config = dict(
    d_expert=32,
    hidden_act='swiglu',
    shared_expert_gate=True,
    init_std_router=0.0147,
    norm='rmsnorm',
    norm_eps=1e-05,
    tie_word_embeddings=False,
    optimizer='adamw',
    beta1=0.9,
    batch_tokens=131072,
    max_steps=3629,
)
Below are experts of layer 5 (counted from 0) of a mixture-of-experts language model. Rows are named down (a neuron's output weights, with its number) and show model dimensions 0-159. Each number is 128 + 32 x the weight over its row's rms, rounded and kept within 0 to 255. Numbers have three digits each.
Before each expert's rows: a language model's description of what the expert responds to. This comes from a sample of Wikipedia text that the model never trained on.

# expert 50
What it handles: Word pieces right after an initial capital, especially L and T, in names, e.g. Lidköping, Tomislav, Lieutenant.
down0:097145116126074189149133165179145057129176163165089109128128156159106073115134135111095141111058112182128119115139115099109094123107188138107118108162152042139161116115114128109177146124114132133163151053084159074097071134127173127071178174136124112127165154136145150146123120144150104087124161126085093133129165166178048182170163062076076155143171164125142072125105149129113115124093110155118150119131128113166143070118139131142128133157088074098137174137113174182122089162151087
down1:163113129141193128121102134135117157115110170177128147101115120084142157184097104060160137150208130142122113142133098130127145139105181136184180120121156143091149113126157144108152135094150097137102118149171100123142122176081079146140157120123149135057128113076120086141085117119125183159108115150063134135212172114102141132094158075127082066138150083086097122091220137098109165166132086084112133207145154117139128116167082133166130109078117161151116083179162058090119169135141104
down2:099086117119110096148132151097076126099101101121131192108134151086176119155145108114177126154148094115110157035101101149089162127135151145133180158142169123157127142093204138187125161103133194121158098120174118063096090129148166122144141159096085141049123148139138109115136161102147166137132107160110134100078194185140109156126172147121139167166078086127151151117117144143115174031128111127101082134191152088135106083141141131125139134161140098085078195099121132070115161120071155
down3:084149153127113111088099085184172083110100120114087097122135168076101073083158153134093113141088072178116152096151075123149125188138100140125161143127125160183079121189119146094176134146131145117135140117114133197100153126178209136123120103151129152134081099185153146173128076137174119148067124145055167121128135177100169145070119122094071114134128151134149146108109120097160103146113094137161106139169141161108114163127106182116093163111144071141122153211066077093151129176109122
down4:153155179100098109197163137178114097131139112150126149080110103124149140144164081168119165140141090147105099123108135143100118142164105121152087130125195052112109129157121160143080109172149137138101146101086112121148106045166175099139105119177106140091100075125109117171130197182115150137176097113090047120093120152184090171188109065178119086146140162117138118121137105053095106126122107133123142140141174135158170159111069122144182079128150137199116150088113174166126101117079142
down5:099154180107118129104098153064153088161154144086079120145137161139143122076067161080118079174126072116087075209100139139147103069182184131162223159152112143156120160062132167113196099139148102140129147156097098122134119127101107129144107103122124082151143125150108092173104096179091084104113164097112123129170114144113176106099121167050149132144137157171141093173113156151208122146132127099133131127123068148105098121150110120163159146111138142084139128165093109127197135141123083
down6:109119086141119121173089184136103105088069086215088132130183112148193175142123162158143110089100101140157127137141120150184154124145162067172130129155145129135097171083073122123192146135127148159089107141107091173108101157072087103125085147122116109059091123147081165122141119136076112109148047150140177058187176096069134124088125108112150155166138130126106119103169254127129089131101145145144115097126178144164133128144138146108123141129097140135166101137106135133147104122132150
down7:147100127076140125136121163141051159128151163173109103119119077126168125167159132091086130124186200051166152063168119191100119089090113161103156099130171098158135128140105062131074077132148112134097145131098072187160118130047125154133096135124165091110103138130096117136111173113156119150189113093126130126154173117141089126167121108163130148143157070157127081152168117147058111100172106128134140117134162094176087104105117176138124080144087137170149114138143206139140156129194141
down8:114163113054129138122096154159160144147134111106141153172101092120131151121165135096128087099132121096130084108140109143129159106135085114148082127102138086158153142196131119174205139146071146089208123090131084088090121160089131212106139154110162037042120136103126180181140123116130065159127145135154097100130078119124063164071131146151105176132156146168080119110110147154180127126080147149156140156169163148136150133123099129129125125135073077115145108089100193155081146147171119
down9:135163120142143172132097123179130127090128126154154116161158142125176053110146123139073141060141157108099122119186106103148088154155106108141144086079103097106162171129081146148091066131153100162120076161129180137139147168094164104179145087108087124138164093146193096154130114147143160082080089109101151103148120138003131185139142104104156166135121144076050090126152087112149140206145101149122141088133145116160108136087151093140122165093092089082140133117185147133165148160123126
down10:171154127086121159139204154075142079129169197062113102156116157136176149142045101119082140130159111081156173101109135096113109184146154098140119129099106110136134083125092144130169090149100110153058142153113134133139111161104112153117156143118118120137134141097132093119136116207044073105096129171112112103193118123148071116101065142106154170117114214121154132125112117149151134170088182104089127094070089090157101125111141107159198117154122133130118118176136180141147188141124155
down11:149163130115061090139149132108082128149132090097117144153105168146128081155178092154161093125125098117099104146089121084095111140142108182116129119196045175141111162189125173157096096157123194074163117106156126139147102088176160121117077174146116109124123099114164203154129147111135114055106188129113096119109096141112144114108122139115117125156141094103153117157123156136155138079102158127164135106096110104079181184089118086110168150081208130077146169109106075196189089137099121
down12:089140102111112078122169100126154134164110168081155141086088133122069091136113111146094122136147032154161106137100150155113165128162078152139058202121134159077090108110146130133104134107108153166097156116153210071146111081140130156105162120111136121166110147146161160131183131165142190121158168135107108118025146186183075062089103108149117098166120168142122088150139094132147117122178168087091142163187130125154148115128144109165135104144162148096118117051134091148150115121108121
down13:123137079121082200128109089136102078095146132131133131117150070162167144134164109130160094124104124076173149140161124150189135113144186097131129123179183126090175156141182108166099119141146092218066130137148171150091131163144091162127107074189142121078132094078145185069183180128108082156156066151120091095134112131105078125137196144067097148149135096118050148132107063118194112120127120131123157132133117098141147102112146150093151112146144083134157136132106183107135129117123149
down14:103123121161125169164193194128173064159168137137143124132114106135168171125138150100104139181118136106084150183095130094072130134147088044107132081141131111164127160081149114138146138130115122124211198115122062075096165150118125158148150144122130098159108137077118166156056165079133120137176133088163087115125160183124118130115164062112103152114141105114115180126132163126081120137068149101163170071178087096074152125123127142123122168145078106098115139132124139141088170145189080
down15:100153131205117125150088133072150142135180122176150154107153146060123157166136103161146177145119103144077110163126142138142148170142126103176096114142067091087132091148094101107099106167112163133169087165095096116117084109126109112089117180155064153113116177164084091158154140139072130133094158163130109046120163127116133113085124124145173152098115136126145158137146109160074068085139126114115173187153114192139139077157076141127111073131133183201138157058147149152147097129110063
down16:085108092137142080122102150183137122166122119131099126144077162161124134057079083063158094096125174183113137169158075119055131096151149112172200154121124144122184117082130159105132112144080073205155120107211133137117135131124149146093155172119133165102175172130136064188124054132120100124167113159108167115123166140095170101121146089143115142113148151122167134107122127122123141029123142062111129150184128145112105144113113132156104108162139123054103141135125111161136158151098154
down17:128145102125123109129087109113137184146140063115134122042112112109084127098144082111187076161096176100163153164078152136121144120105120113165126146116104149129138121188107089110096133123087145128180131192078152116097199120104130122185105140100133218178137123107100144187109069080162144132131135058151142181115188141070112154105143127128129155158141096155128142102129170159100113124141082122123134112147155144091102166146121087141155150125110059129146156153047138065090152106199094
down18:129183143124144118119095154142088148097106103128156119130173132106097057144134115072094089135166149159143119124183121107123099087094136130135143125099127118032180144102078135155101115152128132187116050114127181139133133071121130116080106171122165026152194146143156119154150122129120063152085166106104133084102117146075073151143156102147125121121129170143151108112129114095148174143146158112115152147126162110203118181133121144118152044099121145134194138118137189190156170157105079
down19:137107114198148135139109151166086136154138112193168125153202086134059145118144111153144155127152132116159133125167111120177138102113089161172154128178063113111092064115123127090100118090119141115113137153089205124122116088152140128145143096121131167136086082190148139107175087158133104126131101155122131123185131111048110107141150112162160120093114142101180064144171116103081116161142117143124129156134181056123078155119152186129144118154161176163058146119174128117112105039059136
down20:082052143180156165141117157136155087160144158108148099132133091199112107095085148142152117147137111085140136159132188112085182157182105100175159129156101109139068099085128105161140123147156116130056116184127156167100142118146162104128175097091189104148118013147096160109101144135111110069202098098135086103175143108085093139143137123126084121092091145096099137127191139132154135120128212145135183126136099072166138134141123125123132149089158122114117084151081127148099140124078132
down21:110145096112139135152087161156125118103172117137120104121163139151133235129139142142109150112080068105154113161125136129143149132161182105124145139113158127119123141147111095179152101111078054170132127219137081114134128154104043121128124104062114156106120124181137119154113132169092146165125095170109123107158141168085142073113109142096096101088080210154092149152106117126153125061161110085145133178126133141110117145098134176119095144134204081162166139119136138073116036180095095
down22:240067121117184158128172107113134173108182107109115149106115179132147171140163108153105164115123103144086144081085148141116121115121133171140125121171160150110101116102118138077099073184103085098147085131060081135067122189126106180103112135094142108148081139091118120084086128081159134167173167100098110153087156092170174135141095124161088104158154080099114145128092163143109119164088161102129185105137091096121132124169110154123124151141147201117174082151141090137118179122192138
down23:118109159135160053089093156154128135140143083184152122106161133155111144087172144136096080119098131166111191107148161167226149144136132150111038157139049146199119112125078095170107120129102183066117154128125143150097190093156086109119101126170096144122097107168149130117137158124156141117092127128143122167085132139165140137136111144207087091161121104151135152138081117154118080098137112101154090160109167144083120121104143175097101099087177118170149089133122144058178114068113136
down24:087159157148149123059088120138161122112114066164185153127173166130106071130192117152129081090096120171059123105152122143186132129189127124137094135092067141148123173139145110109126135111155181141125117111121176152059150062189161094108130150124180090114123086162085124138107053133187168136127150053131138157079065137090177142167125167138103164134124120133147122126152090135099097147152128124156130152147096111114179150160049145118089103170129128136159112102115106183167077131113114
down25:139119100111105092170115152130086107116180101157048124115100122115136119166130112129161115078175125165176122140131082115187103166130134158151139089155104161089107132119169091114141108115106149124170145127113101089145196133085200107138160142122158184152088083106141134113062134089184168060130098171117148146200134123129068107174129164147183171161130150096115078189171129078092149147117125165164089127128143066132106146162094067150195126139144145129085119100081112146089148103087084
down26:098120173182129098111098158199184092120077155164144155213142107128110115124157176153096138139134123152115138104147108174123120090117077154104095191093138111140157124143141123120099082116102138089153092100104156160061176143151099124162113113171133137175111117147107082142168145156226147129116119121173120193108110095124129134149123127190132122172096118128132102126138154132126085097101097145207053081121074135112147121144102112154127202084139043138127097153128118147144071095140064
down27:159109104115162081085118144088185131135105170109113114092084136123091124113169129121110112148152136192124134164180150210125188130118102157101093138182121147145121167121160150120095146104137117117100150054144102141109149087144127134136150140184154113174096201134170118143096182112140156138096136134108068162048071080161204154148154108115127090131130127129151154127089134177072106143117100098084129124105154183141124153106142059088055133141097153135148067117134089051143173101169134

# expert 16
What it handles: Word-internal pieces right after an opening consonant piece like sp, w, s, such as sp-or-adic, wh-or-ls, sp-ann-ing, goal-keep-er.
down1:133084143144099104182162103155125132120096117142079107117136168070097144138135111114140116106091114100101168159146125161157109062104140092085127141089136126110188165102043126114115133137134093097166117194184143172115095121111020124118170058134131134107122201129163149094164094139164109078125176132125173085127164108146134091099098169092179149160153068089115113109179178195170136171122133169173165118129127111144174100155152150080132161150158169117095146093131126106143107100119087
down2:168129165080146034155123114098179118078073152120099177061169202105085116154120218122125157142106159089110165129147106130128131140134143158170103142138156122153105176121133093107146119098137103114088109123083137096177153086166136131118120167123147148146094112117152149051145152110054119209080146154100093146149131115173167096123110129159181122159090103188098145137152120141174132092148116150082134164129100175142085134141111106131167096130113140090147103103150108128097175099041170
down3:181107142155124125156084136125116117123128089158102127166123061164097146101100091149132085096184142132091231124160133130161126164138165083100133107118165069126158090092131138142050080149148119158146100215163145108088085124097167081142089136088161140151208103115113081154096150116117164107132130097170133137188129082086145140164129175117144126191185136091131133139152188067186154115094102115148097120083087145109177067111128082107134115131108095132134121155121128140093119148148163
down4:145121197121063151208166129099106095176112195118121128159125108180199112160101164129143111072139126116063140086090134110134114117157137116153179098125186119159125150092116168110149119148126138183128136127116131086174138120122123158135119138088154120082123115119135071160106083120090070116116103102148141097132131172101133140088108146102142069135188142128096133125104184085135158113095103182141142104125227083110027143108154148107127121162144145099129155150118168152033116164117088
down5:143141080105105109089108139195111180179129115205125114116116106070157146106142143119103098138169218130123162111171171150130143107135114150136143089149074157182169137115125133130089144117161090116153136091074104142073102098149199151131157156184079116143088156130163175101133118066111103134119155106155081169110155144148117118202128135110066122102101124142088116164097169084131121104091059119161146157106132118136154211115117094173123085162158084122190091143126095142117131173132072
down6:063177106102174056100108132111174216145090139128153150135156149138151079138199164124121156085123138185154092142164117141126112109159157179167098130169161130120103117094088122063182130062117142078092125091127132149121205121148124131155172090089097129106177098165072115163126202145117141124157146131162141151119143184145188147129095110124129088120106111092171141123105131070121051113120113112118175101122135148111125097115101149123139100120190130163147066091094080137134145082092130
down7:084094081126114140158137159142118164116111132073102117106187121128051146147103116064146132126090155110149070087149146160112094162093126114105110130101108184170106093141128110111156125107091109100128126126207146135094104163170049109169118113133116135137132123107138135078127142171135131147183077108205088107159204109072120118119148116114105157045124163115163131121133127070158148125197120110141140123170181155134166087119082158162102093132123121116144191207138166110187121163141182
down8:117128194140181153134135126100139105145176121066113118130181136181131075155117123102167137087184084156144126129138085100142153154129100145182156139148094081108091110130113089128189056167156110146148117111152149124152128147128152123077168094084141128102106108151140085155122172171094105124159116110124164036146161143083133102103119090113150131129143144172161147164119133152149121083162083129142136119163061057097127118122174127093140234069130086129037109115168164147171104133103095
down9:155130181135061128144101124091132084119140140149119120121143139161145154070123149112132126165127081152132142129100064071125115048037189078121147137124118101117128121124154194142093140163125097176140112136105101142140178153167125110092143122126104106169153157143124174116118124118152159162105149176123108081091119143107133166114086106164178092206143179137132111157161097166108112138179123161161131125200126137082122150117090066075124138171136134082082107105031139200072157107111102
down10:140101085160083206131139113113154113088095110086107115132116125160067122137145074126131178111144129165173075117158146148099172096110145149152147132096110115109157108191108131105124168130170050141107066124080120143062149155106158065099142176100160089163143133106099167170128092143080209068177184161131051114118135151121127137157120118145184153144067143101106140118095109119162204164066133148119107129178130099147154125165126141133105150175101090136162137138159152079144114107104155
down11:079156107099118109088216145122141132179154145133082109137108134145115118123108124171133159123173097155115109131120133125096176158027121112164149119134134161152168117144155182077139129133090123110151122102112103144189128087154135160099143156127150111132212018102090086123139130091070112100092104135115121129143148152097081120160129138070125101062153116128159194143113112121135077110105123160099157079131121168158162099116111106169178141146125058117134149145126144115205131183212106
down12:105142135107143127121171072175149154163068145154105107129150109088094197070083179132092111149123085121182094167123107087143179105173112137145125143074130136175196138135086122184110174131146100136090164138153129151109086166078053149167082126151098122188175133125133128112148167098150111067116111115143104121136139096145154075125169098122115131153087183135097088097207154080134086131142101070140167092172107132134094112145152094178133118210109125149103112177154147124116106082139112
down13:114154162181142108124135107072166113142112061103120158127137140152086028130152144145136174082121139191077128112077083144120140126120122142101175147121109130109104086096085131082137138185161173138133124093117149147135176107145085089085143144100147130138111043123088132164097215174116166156126158110140155155138096161103121185146107128095167037133147163138105149106146113130204099084136141151148161156131147101063107136169136198121107167117127137150055128108071121117133161127160134
down14:150115083081122130212149109125163156085110143169136157114102111065187146117136105109124131142117116172077132074146108090164169149159111103105096110111104116099150149118123142173135113147071130106143150097183149156129079185103124132192141096137085156110116208104115148091132129107177115136171063137155108061068136139181113117142118157131179156110084076147071156134131133112121154179122119160174144131169112117127139116120100093117022158137089113181091108128160198179100163117143156
down15:130118117210133132100117165146124168124127124215124181119067106143157145100104132185110136131182165119137128118047107078163104109101067110123141115142128163134138143158132161159114152109144183106160136104055114079103126046066132118108143152200142081139079167142155110085087122078152196185128161159100112119130123130115122147132170116166157157170104170187162119157123142100088096147172122108148124137140114109136072125069138133105129072128106114114154106119126137187085085118194107
down16:085133141127160176080164108138120131091146207071152124160081162182124164128176138054086087089130130084119116111181120065156154152095123172157133090154127061099133109110156149089142112144107097121104168155139151092137119092190159074139142116117133143146157113136101106085177161133092064161147078132101137146129121132131107151210062107081151166149128121170093158112141140107140096125112029159084153154147149098116136105128140111145197153133136158150102103140188076113109109179121143
down17:125133188100192162079161095114151147116109140100140083191105134176168082121113145114087068137148134155155173096141188140081133143148160151138089128150111072153141136091142059128170135140157126137106142094099088068103155100132106087159141090203142128124125093108145115138157159116123141139116059107182141138107097132155115072147142071156087195114165078124060146163135052124086093135152124126090138123147112154146150091087081125119180190080085117130154099116118142175158171181146140
down18:114136175130128177154102136112165115082090147130135144070124134185125138151115180089095108129081121142174074142124108093056129128191114102158150138086131123112154130138107140189179106100117073174137103127157136117131082196073103134084140074079097115116177159127138187106107134137137072134141159179124071126161136100107144095116101124069181161095170141148144126084125120097177185167074083148152085111156074065122148139107170145152114120168108141121168189167117163181130154160097102
down19:080101123152135139105182121113157151123149096134111098153138146103099088103124133159188124130174111105129109127157191132140134080119149154146124111167133150111107092136122118073158093130033128144127090124090084117192114148142088084162085136166153131106143225164153170134106109179125129182114137175124165089136082050124127085136067097066143129150142106170141149108087121164090093080143142174158070148153085139191121090210163158133102184101100121111133178168121096150131140153112126
down20:063121110155129066117172137164131144097168106168081100132213119101124132133176121132122139147094157158149105107101081132127134158137133105129169150095162194139131108128163145119188119114087127062113121147124187092155067085107039113089114126142149083139108101130106140102156175152159165123113114156138173139046162096111106181124170098135131141144120194100158147137130162147212115080140114112160160146120100176109166102056128124135111136102093134088125161147166139126164041119154078
down21:145160126115133194141143152123141090141092101156107075113112088108129114126137115120144122116128120090104173131138092168121110186198063086124140053137123129168124140042158095186137148106081097178125173102167168127124076139135092132075157136184175159137168153132202097035177165139150125154161108080121132118053081116150117104204137161121102138065073137136111130195103108107128121119124100120108089099096135130115175123128167090115112142148122096152137112154138139193162115101133135
down22:138082173154105106155069107093203182187172136091080068121110155156060139151112094067131117152126075097127130125134124064121185119147141177140140179148114145081122107177183097101146114046143129102130139140071115203138165137165106167131052143071121211158147077135140103106101117142171165138158133121143173163099088149095156114082120162121137103115127114103116132105180145150150113122094125106096138110166121108097116141136135128160158053119176122143095142088108117131142086143143127
down23:136200111099115158165178221177164100207107124088135179146054131168131064149214125093144107145091100092103113116111132140153133100116149127144065099135168089094105138095110143103088091169147155156151132156095163108104142080150097152108205195126159117146140116104132159138121181095158083106149067135137101086087090177114078174121118153094131098145161082113095131118098136116162099144145111156176115082132102127137137133137111164066096108132132077122101129167134132147162133117155096
down24:078090129188103122082127149135134085086124176106109166153119097189105134099156164152142093112119085113092131124133123129112142146113070129112131147153151066135149122119108129156141055099169094183205151153131150068092131108088117141111093168105120133120123150156150044146123187107144155098143129064134161156210113147162141096168137139126125157184159146175135117106177125138143151112156062100110085223111108120118136092185107121069151083181100145099113105140152151116154111075185109
down25:110087183115077169108077135109188124115186118197125140173160066149164147116179146122141049120115149135037092156113120112175097184110113125091135176141107123137150161111121103127088094104168121182145100133140153173101129101160168149135122144152075114084135153136205114117140163070112135145147124092064136111064157103150156116128141128164109092095132045140122172132096128204100096131151134128140103122121113153103119118153129185126109174193111129082194120116112155133121113101077116
down26:063149102096101111128146109155142103165139152183129116181170138121110069117089147202162118100153221156127144131076114118111096113120144095145095123128091109172158095093098144126096158167149085135126159154122142087151151100098146112151169095150108098145174137099142141143175119137142167123103101204136163146181106091072113114140104118137200149157168141117081181155174122116100110119179082134116097086101121201118123090119126048147124089129127088127130121084079168145173045123120190
down27:169158134176141048147106104115134101153159112044134094145124100134103155139118160089199104123116138135128178172150096093174143136145099153147121137147098086120110076131189134060163109125104154138135152105033136104182172055135214087141063182178145142132079171175086163149148126137068125149098156126122140158186097120134157142143116117160123124091154085129102106145075105116114117136124176182093121138118125111156117149146077137118153162100095185094130137180121090151118121098123146
down28:138147105077144194170145139066153125134112181095199114118150159163143056106111122178094120085150109074122173115121180151116129126134107118118135144119100103120129137090143126151091108155137073122051115134127157117076163181081117151110184096093109155120115118123157140101098134179131072112118172166087084087147112147135120140125095186090105171094093101159130114129184069171163181165088093173145148181125097105144121140160157086155166157135122128122099110144177125101065041134178152

# expert 27
What it handles: Capital letters starting names or quoted titles, often after "of", a quote mark or a line start, as in of W-isconsin, "F-reak.
down0:157145135150166198130152055139166148124087129199154140113137073140105082131108160142132096098155134120151153137163151098087120066170136142080123133079109077126126112138118095167151153140093057123153095187145139095164138150126095110099159139129137161137139174199144169096154164125144104142149125132126055122178140090091134119094186117136102129168181033156124130072087109134154126141116108187112102060182134178131169114132112120131164112157099071074167095074122124110133097092149162
down1:081133146115147140108131175127149120140067143078136086114094128128126099158160161104119124156182090117150103152135142114121142150120099082145181207101100178163090133162097111156213134152112116122120110160147073115129135131132100126109131103100091162108121169157096125142111126087084124119144120110146072119185098100088144100150111117097153132124176122136124184136089085070139094072129149211094164129207150172131223123136179065111148163154099122203173098138095114117088150092186158
down2:064192132196072062145088146133147131182130183170083150171084072173088132138158134137123134098139149095156109173103104130147149108129102105099132162202117126122124113092147134183115154123120191149065128098114143145134164147125179144123135080141147186131103098144176143162169053090179152128165097115123122125133145126109133088200115127132143128110139177150128137157167182112184122096122096137066154086176135134096107142101097092101090117102068115086108097187123143117108154111093070
down3:130105128120155104159156162140195124183165163139147123142125091126111059172199086111099124099151075096119172154149151101116059145122123066090155159085135114189182098092124106152093165117110067159120142166092105166147117159161103177118103145098147109118100188164076141159112116134108112121153092139090148117101139121105071143171203133110108168135162171169099087086142121090151075154046155138167147076159131153145124125178133121097149106160093138131157071142080149133130070094136146
down4:174127102130139193101150095144106135093093178114118114159137119145171109140126161133113112139109172056113100100095166093090109112155150082178138115124140082128109132110138177184088086176105096193151119124096212136112153205121125160111123100091118125047125158101133161125142089168116055095155111077105125095166122137108101100172145138079146165131174120138110160138126119137177177150124120109131156116159122105170162078130140165100105128176072124102109099095149218053189131144097145
down5:110098171101080121137121205112156099144086105145146056109111101102192133103194129169130170117121064139117148167161177157097145168096139108202155151110035123127055072177096090166089148091150117128135117142147138082163103141105082119152177131152134129183091105119108092101099100144119135120182195118139110156147098114140131100104060105131109124128165061147159111125102149148119115117116142110194152131195154147143179175135163097098172127133149103113151132083149150154103148157099126
down6:110158170144119113126176137128118188105124108163120127137180159118116074149098129132143089115146172162128131038106083081137169138093185158165137104140195086087114186078119098128182168150128151128145126110177129123106168107102164152141133153129107151128108144100124074102149117145064138077144062089144125118149128055149107114130134184099155134182138087135156114099129107150131107157114120135067117197104138184144100152148146163166137055138103131119064126173123125062177122113177045
down7:131109062091154093108107108104107106069109094167088170115092164173145155055084126130100167181164143141168156111122146198158147069119154118110124066140169107115098144124107153123138153086111108138127085160109151149146132156118098085120084140103053117146169170074141159106115111122181143167094145134100101128086184153157144110101082136204182172140084110168150077134140140132090106150147090109179113138061081110136125131166137109181143129165132113144154173119104114075146193128124195
down8:083132129126105131116143108195220111111149135126104179146166133142100131109161118068116135160083115099096094162142107054123142198153114144136113124071136187151197145087150060169088133120126097151081148137171177136144203148111115166069118049087153173103111151124134131120128117141113157100181112130164110145146138095138123115182126155063129102113126153111130128070074111193155108119105121129109131155122157021120129147162155114115106090147080150096137096092151141118130177146151106
down9:092142121095085106148148115090103119151180176088116120063128154130121131179108141104123125089107110142101180149107095154120178124100093157155156121196132183139057113143073142045133102061227161119119111106084083150121107094174158130143122179158153174144158095114085107161092111105189139138129161128069164116078149087136129141102114133150067119094128138128113155198215141106105140129160176105138133109113120157137141156101160167096152109085161100184148130147111094125100098151144155
down10:126115104128123087157128170139125110154167128059125114112128124131132122128062148138093103143116157128121101101124155182129157097135144131144143106178114152084111112103110206057127105081135144121135090099098055145149075147211174130105138146171139117145172069081108133154136166179149166125133132154078140104070194157195093137104055101155093101078119129147104151180162169123120148133188126108158100139102116101150144130144114095174172159041149111205152141082127132115109102142117183
down11:109099100100135140185101150184135085100161091167101165142072137101175156200150074149045124141096138151111166109069104098173121107190116195099132103170149122141151122100136120159097084132144153181123125105077125187112122092082135165117160088164171115132144093112161125136125136188163099161151135102118106131118109150119111145163180146109074142102112142107172104094147174117113114141122106101122096178123160112171116077149095135098121133160098144040153132214128093128137110218117101
down12:111148111026100120106140160132191117116123116184088126122137115151172145137082191093082113137085137088156088196134104090103112132068124115155144104149091090170098099168091162109136150082161103155135154164151102108133083165117147077151158121162128127161160105146148148100158168128167080149162150117099153068142186157125157155165128117105089074086144175083134159140116196147165097125122112158144127156118122109147165164136188094106118187093145122107140141085049169166071098130119081
down13:097164137149116153126119162143085094141168124154131078156160126097077160114094159169195123104188183126131055062122127160159191154163139100141127119122121135114104123133107170093125142090082145074134164080082110113166093102116114121164135138186097161153145127165126104102138141083148174075103124136119121153089141137179106100107084126144114096202093083113145211169160180151117106192134107123122108099108094187179116135064101118200070090096098110146147143165166147130141097109141147
down14:207093097118134085135076181150142087134170117128132113149142145139159201134166127124136084111162108071077098173132086157078125121125148096099158177136117094126185127132111092134095150126109099129136152092129099170084154104184170110099157108179117048143136078124134139094120142187196107158120100100124144150087102141112093141100156114147081174113150135156106099091087181147167097129096142114129170099146132116191076136167120142048125156078158222122132127147106109122102102147132065
down15:116141138122114146026119147077144105130111078164169148144085097148126064122091125110114145153137165121087138100081094149169094128171135150162156101134138094144060103098130131184169138119107106128144108120150139155143148126128077123128104042129131086174125115112032164138138163211129104133106164114136091145127171109170103106112123126141126156190153095155163183108101163144141172133095158119141134134117167110083101126178158127191156076221157126126136124165159161057160110106073132
down16:087137104053155126139148137079152116166096074147112150098090173149133180105094158139120138083122131073104145073117122138144161155096146106112143184166092125122080160157113163113150113151135048122080166128210145072044151136098106120064135129111090126109141116112144156132168171159162122163091152108139118107143086128112120150181112107133047115115150131167180170160101153130165118135157127184124106205108095048128181135159207098154111116109132130127130131086086119144125167147111112
down17:117111131085165139153137136139162122137083155137131100127110112110120175141156158102169133092108118079113101152168151208117051110120090102064107164124172112158193115151124107129129138147087118133174145104109169152184022102137119104105124083140129130107139136177150183136138146125177068134180149173121117132129110127135097157106094121167106178110140145133123139142110133132172098129106107134178089164163087117171187155080123105088082153116111089098184130011152166168162063117132095
down18:120067171074134137147079119100114150168102149119123095119095102119113150082125138164136130132184153102114117145104163148153213105116151204079092134158131121111153115155068151146141194138118121114112140139086124145137094166134109078177108137165101107212086129143130068090107179090151175151059202143159115082103165162127110162055105191174106067079050134116167123104090134138100099119125128183152158127119120146147109097086150171098147116147159134149087127138111166148149114136135131
down19:087171163120145058151114179135146140173108138144131127143151075111080099105109119114151145096150125173134104140084113078149130149163115109156076168099112171162106160116099060108123128176088144133182128141134114088162133147130188125111119122092136109079071149123103140125161135046110185124149111075175136129126123092059162126173140122121154090070202139123162120065118103159091161078106123195109174111161109125183194133166144162126133200161119105144128137193133144109079157109141086
down20:101154134106138162174104105158158090117156145096111112125180098089141116149130167139124151166088161094078086120105115059086151139156130142164095082111120147129147124100111173179142115166082129182195144144133185073137122209138099141081191093145122153072154088117139115103132144154164115139116107081158169133220118101118108152128142163107136068143171111088120123040106137137170099139101096148073180192097130059143151102107161130074136139136098146111125081125152170131155117167154096
down21:117121179085155100143127090081091118132082124088188127110109170147111125160114104167108142181118151146144104114122146117142172136107080197078102107158118132082127128104177030072127094164142081095137157141130138128105176138145120153143173149089146097145077098115171136106148152084092169149122181157114169131127094192095132113094111162206162101146081180095133085136146117161138168082117178107111143123108119099078107065125130116167114125121168113194146180170135098127166118084071074
down22:132127137149096129108132176126127123183144151178182092121124106150155060125137087087136115182080099103114159179156201169128160136129090109121153121141150085144074125153156151059153161084128135137153151163175070135116124119135095138093139101081128145189078098131123093128145166151099158156105128138099136134112137110161166098061118078113100101124164036101110108135145120119107102146176113145094142091150120223089176110188167133110146165090204082147151159089117070124104113125170106
down23:149168182127137148166149135140163173125111157166069170114096118106105130115182095154157109039133125132105085098122128115130076208153110112128119120121067151104161155149150074130107073105166193120159130102113133146169168143058133169081080160178109159127159161058104123146135173130105152102112166158111085186120134120107113093153138172149124165196067146143152169169093125140112129109118099104118099119159091055126144142068063143120115132169086089122142085173124141111104105170107136
down24:140095090118132099093128158140129138131153119131092132166081132157171163114110184131139149135126074099104137175092110162133116109146158101104127100166154098159172107141093150105141174113095159084098109138150166093098126151167133054073093126092155212127149109152140172149144127080212098192113114192090100090100159112128186128136154121087178109103123138123153117152121129071086176095165110098113070151075097106080138155159179144100099153101212087139170164080125179141080155129115128
down25:113089114143119037086095114136145160142094117158111169127122157168167104094130124112151150152087139145100175161152146171167085088082071095179164067170153109166191094124124129112150157114131121122115163112179166101114143122171113184092142053103123155188157107106100124155156125058175096103139143110135137088102129151175131064137122084144141117104183150156149148141151157132111104100109104094150118105096105163155127137203186075152126104168166083154143084101075167140068140100123086
down26:120142160090165105154155135065082096128087103126115137094116094188085109115145122108108193151139156082175183127150171169216135108164116137085112116149142218153121132076118075088167148127108097107192118107095165130120124157137095140127155110069146143078085156133101164141184158165119202111103121128103167119087133149125086057124151130155060134160157104103150122147144110155125144131138089088102135082206110144137125155091136124089121100158116097109146099102103147060150139196147138
down27:123120130108142144157115071100187160102074081132165139109156125149144145168179153091145115106129124079142144135111120143059142075129069132133097111152135127137216130130177096103146094117134056126122176118142129125106136149118125075148210155101180103130135073144101125128129135071139071157113150152149196074181140167054114162067107176150120064095110148133117155148180117129133104110192169133050142143124158115112094131156155080110149182126146118173114123157103151112149153081086107